Weights of a small mixture-of-experts language model, trained from scratch on English Wikipedia.
Experts: 32 experts in each of 19 layers, 64 SwiGLU neurons an expert, 8 picks a token, a softmax router.
Below are experts of layer 7 (counted from 0) of a mixture-of-experts language model. Rows are named router (the router's row for the expert) and show model dimensions 240-319. Each number is 500 + 25 x the weight over its row's rms, rounded and kept within 0 to 999. Numbers have three digits each.
After each expert's rows: "gets" lists some tokens that make up at least twice as much of what it gets as of all text. This comes from a sample of Wikipedia text that the model never trained on. Tokens count by the router's weight.

# expert 1
router:490508522465482498504514514480499469456521436490507502499485461450496518486495450518477510501496489496549521532472512483498527511500473485517515462467516564495503518496450529527482492523564495534484497506508503549514472466494482492494485480
gets: " of", "ing", " to", " with", " in", " on"

# expert 29
router:478465503511479481503542509514462502504515460480511502491511518489503507517514489538464502475524480487535535520445472500482490526518513499477491492497512508556508467496504493553493496505538509546482474501516514454447502443508480472489466477
gets: " to", " of", " for", " that", " in", " on"

# expert 26
router:480491509490479504465450479506539478521509500520494467498519506500491448465466540476507473460472532456484500531498481491537502498497503516489506470532481503514513490453537465495496496522467469509473498484543529541474523483483553466480468504
gets: " (", "-", " A", "/", " D", "S"

# expert 7
router:469535506525537492486502549512481485506491476475476517515477515559497524514505507505491476444485483494509504506474462485510465494470538466510484545524509485520478498495525526504508493510498494529485512492520487502475507488503473525496556437
gets: ",", " in", " by", " from", " at", "),"

# expert 19
router:528478482544486530540531485480471491492519486537503522482503488539495453497481517540481473451507488534502523467507483500510503495491484490483457525518493504495521481518518534543490544499526536507466476525504531448445473525509450471495458482
gets: " of", " two", " one", " first", " three", " many"

# expert 13
router:562516491457510539443537557461484513452482520512532511518452515479485527509484496460515519506512504477476508515503532510486526459537483497503497483453538506489486509508488467492503504516495508489513501503490485535529475517501508543478478560
gets: "s", "\"", ")", " career", " season", "ing"

# expert 22
router:504491499506496532518521475468495525500472533513508440490512513502523496534475556477506460535481499512459455517492501462515482466520468533507519516521471503516507496482510483531498461496469525499539480495504506493501522543507477486476506528
gets: "N", "-", "S", ".", "E", "W"

# expert 6
router:501514489549488505578538477526482553490478524482468534452531516487501498477501530543489527489470448502502472481490512517502492546479524489494517476479506498496497519516478474479521479550503504484473532517469489474527533473511485526497523522
gets: " the", ".", " |", " a", " The", ";"

# expert 11
router:514511526522506529565483492551503473486512488480507516485468485494509543496463475500542541475470512496518496491476439537467484502461481496514493540489473455568513500479462512503491460554483455513512492479471526447460486498480472500534516505
gets: ",", " –", " of", " that", "born", " on"

# expert 18
router:500480492464516521463497511516524500500487483511550486475520481485527525471528475500541500506527504484515491469568519498524521517494507487502530500465491462494482493495501504478489505490506491465567486488518536537519499516522537505509487528
gets: ")", " States", "s", " University", " School", " India"

# expert 16
router:470507479517493544481541481479490499560446514492506514468507487480474539513472556475475461519522493468482520518470475499492493531532502492513522508487500458471501487521467482467521492503493518571560468537502479492488473455501510492458526478
gets: " and", " was", " is", " he", " He", " or"

# expert 14
router:463500532465519486534533508473428462518516455444497513451489504491479511517506510464477535515515453504522522494491451535496508514499515505469501471514519526495505464513527524539499485509491462500449499508507459497481528518491499504458496482
gets: " as", " on", " with", " of", " for", " was"

# expert 24
router:497466475514482460509480511527504482507483550488487492492511527478500515506505511512492499506537500559503479508497492457543513508553515529499515516506482494507514507441485542472483499521522528494485495490483471489527498544479503492501491486
gets: "a", "e", "i", "o", "n", "t"

# expert 3
router:516467465508543540545488511458477486454512462520452530501506519537522513490486471469555475480501500494509506473455473464466472468502487516537440462507552496548488526542467481509465492469510481514457514508483484494531495433481494493508483469
gets: " In", "In", " War", " early", " this", "th"

# expert 25
router:494534516451528537556451517515531468524489522548487529493498507506495470491496510490502526480489534512473488501503499558507499532463487501495542478502512490491516496518488520559488528532468508521448486475504516522470521517501491466522524528
gets: " |", " 1", " 2", " 3", " 4", " 0"

# expert 5
router:474502501468467500492531495544545513508469506525518499484498471504487501522504514491553553494503497505476516488433502516515524473505493456487464484557544503488517464503524482490482523492520550557509473536521512535470467486506549477517489493
gets: "'", "s", " \"", " his", " their", " its"

# expert 21
router:454455458502476480500503468507504531494495486513506511558513496488462485486510496524513498543494464466476522466514473513478505482487515532478488532515487460463514488502508516483493514473525469483568480510528503516543564500517509491483495556
gets: "\n", "al", " United", " New", " other", " American"

# expert 8
router:510540498554497489552512491504490533502511524464451497502472528528505478479495529529478478491474466501537443509501514522493516527465530475516530510457516499507452496491505515461521493539508500478495513520473527507502499496513484518474538519
gets: "\n", " |", " ", "|", "-", "=="

# expert 15
router:470466488531496486560488450523515533507507562498442478502515503492507491497492451454470490554503519506491520499539487460502492486517492490498576513481480492478505504511488490511499496495488507480510504531474523448506491493508488494493507465
gets: "-", ".", "ed", " by", " Preced", " Succeed"